{
  "n_layer": 14,
  "d_model": 192,
  "n_experts": 128,
  "experts_per_token": 4,
  "d_expert": 64,
  "d_shared_expert": 0,
  "activation": "relu",
  "moe_layers": [0, 1, 2, 3, 4, 5, 6, 7, 8, 9, 10, 11, 12, 13],
  "router_score": "softmax",
  "normalize_top_k": true,
  "routed_scale": 1.0,
  "balance_loss": 0.00232,
  "balance_bias": false,
  "init_std_router": 0.00621,
  "lr_router": 0.000587,
  "vocab_size": 2048,
  "norm": "rmsnorm",
  "norm_eps": 1e-07,
  "tie_embeddings": "early",
  "optimizer": "soap_variant",
  "lr": 0.00597,
  "beta1": 0.95,
  "beta2": 0.99,
  "grad_clip": 1.0,
  "batch_tokens": [65536, 131072, 262144],
  "seq_len": 1024,
  "train_tokens": 472000000,
  "steps": 3251,
  "dataset": "wikipedia_en"
}
Below are experts of layer 6 (counted from 0) of a mixture-of-experts language model. Rows are named router (the router's row for the expert), up (a neuron's input weights, with its number) and show model dimensions 0-191. Each number is 50 + 12 x the weight over its row's rms, rounded and kept within 0 to 99.
Before each expert's rows: "gets" lists some tokens that make up at least twice as much of what it gets as of all text. This comes from a sample of Wikipedia text that the model never trained on. Tokens count by the router's weight.

# expert 109
gets: "y", "in", "ur", "ar", "th", "tor"
router:54 52 45 28 47 23 55 46 61 50 59 46 60 29 64 58 55 48 36 45 39 46 44 68 67 41 48 39 54 56 41 51 57 49 39 42 66 66 27 75 59 51 69 32 50 41 22 18 38 46 55 59 42 48 66 44 39 38 22 85 56 68 63 43 58 39 53 54 60 45 55 49 44 50 44 37 49 56 42 62 73 48 26 48 56 37 24 48 45 53 49 55 37 57 44 60 62 38 62 54 43 47 56 42 27 38 38 68 40 45 45 40 42 55 66 38 71 44 60 33 32 45 44 63 60 49 26 59 68 36 64 37 58 64 56 63 57 46 44 38 74 61 47 46 73 41 38 54 58 66 61 52 46 46 40 45 41 42 48 59 56 37 36 49 46 33 37 59 49 49 57 45 53 46 41 53 34 56 50 63 44 55 35 35 32 40 36 56 54 32 21 34
up0:43 45 39 57 55 52 62 42 76 66 69 46 35 41 45 52 49 50 39 53 29 41 42 50 47 39 36 65 57 64 49 61 53 61 61 56 71 36 50 45 51 64 42 36 40 68 54 39 61 41 30 58 60 62 23 48 63 52 46 55 49 34 52 31 39 40 59 79 39 35 37 52 59 34 64 64 39 68 39 47 49 70 57 15 49 82 39 42 57 59 33 64 56 40 52 50 68 56 60 37 52 63 53 63 38 46 48 51 64 44 43 54 46 43 44 45 73 57 42 59 40 38 40 51 38 60 80 45 47 45 51 50 34 28 44 48 66 52 45 34 18 59 29 43 47 38 46 45 29 52 51 50 64 49 58 75 32 53 63 26 50 44 53 69 23 54 45 41 36 25 50 63 45 44 46 44 59 50 45 48 52 63 54 40 52 57 54 32 52 52 32 50

# expert 19
gets: "bo", ")", "one", "me", "gan", "ome"
router:40 39 55 41 47 65 54 51 31 37 30 31 66 45 49 55 49 78 36 54 47 62 32 74 53 68 60 38 44 41 27 48 49 57 54 54 50 56 53 50 59 53 48 70 55 47 72 54 58 60 71 47 54 42 52 48 48 43 53 52 68 59 64 59 73 72 46 78 55 51 45 62 67 59 44 41 46 35 53 44 44 62 46 58 41 55 75 37 54 46 52 34 42 42 42 59 29 64 35 46 79 52 36 60 48 58 70 68 41 32 36 23 50 68 38 35 58 44 34 64 45 35 37 47 34 69 30 53 49 48 53 52 32 22 46 48 49 60 68 32 47 65 40 45 62 65 45 44 33 38 38 38 40 46 51 56 73 41 40 37 23 65 52 52 61 68 50 55 44 64 53 36 47 53 66 58 33 66 41 62 45 45 54 53 35 71 53 57 50 53 56 48
up0:58 63 53 46 53 68 59 48 75 35 29 71 51 36 55 54 47 64 41 50 42 48 49 53 41 47 69 50 52 45 59 50 61 58 62 46 51 32 55 45 59 50 47 40 57 59 48 60 42 35 52 71 49 42 52 28 45 35 67 51 40 69 63 48 53 73 52 46 57 55 32 44 58 46 50 97 47 41 59 48 72 50 62 53 43 43 45 72 62 57 57 60 51 31 37 38 44 45 56 37 50 55 62 61 55 45 49 49 75 72 30 45 47 47 33 46 61 53 47 53 56 41 49 48 39 63 29 48 42 19 55 28 49 67 45 54 56 57 51 38 58 46 40 59 50 42 48 55 58 66 45 47 15 27 64 62 46 53 57 78 36 60 66 62 28 58 64 71 55 52 64 71 39 37 49 35 29 58 43 54 41 51 60 48 36 70 46 25 52 60 68 51

# expert 119
gets: " con", " re", " dis", " de", " a", "con"
router:55 41 61 46 59 44 50 36 48 39 57 42 42 47 39 51 55 67 53 36 43 36 34 70 30 48 46 48 47 50 43 49 46 46 60 66 70 42 59 53 50 50 27 33 50 34 56 54 48 49 52 51 61 52 60 53 46 75 28 33 37 45 66 65 42 31 43 35 53 54 24 52 46 32 43 42 61 31 44 56 29 55 55 49 57 37 76 47 46 58 59 31 63 48 53 53 49 64 54 56 42 64 44 56 39 45 65 42 51 38 55 73 45 33 30 46 45 41 30 48 30 60 45 45 55 59 50 48 54 57 52 61 32 91 58 37 25 53 71 42 70 45 41 68 26 54 59 18 41 57 50 38 48 44 46 47 63 32 59 36 65 75 47 37 61 36 39 61 53 42 26 42 52 50 52 60 49 52 68 68 75 64 48 69 37 65 55 43 53 68 45 52
up0:48 45 57 25 72 50 54 31 55 60 43 56 57 44 48 57 49 53 63 35 65 26 56 40 60 46 42 45 59 52 45 58 50 32 47 51 42 34 59 56 59 78 47 60 43 28 57 84 29 36 34 49 40 63 54 54 36 57 49 62 46 62 69 58 63 64 69 44 39 30 54 55 62 64 40 50 43 29 58 39 51 52 68 36 50 65 33 49 35 37 49 50 56 42 49 47 38 60 57 53 47 24 65 38 48 59 38 56 38 82 39 62 39 40 44 41 48 34 29 67 41 56 66 58 50 54 57 44 41 48 70 42 59 51 63 51 46 53 49 55 32 49 49 59 37 51 47 51 35 57 60 25 47 22 70 40 53 61 62 71 17 57 59 56 43 56 50 41 58 60 50 52 55 53 66 39 47 58 39 43 54 39 42 72 17 58 20 48 54 47 57 36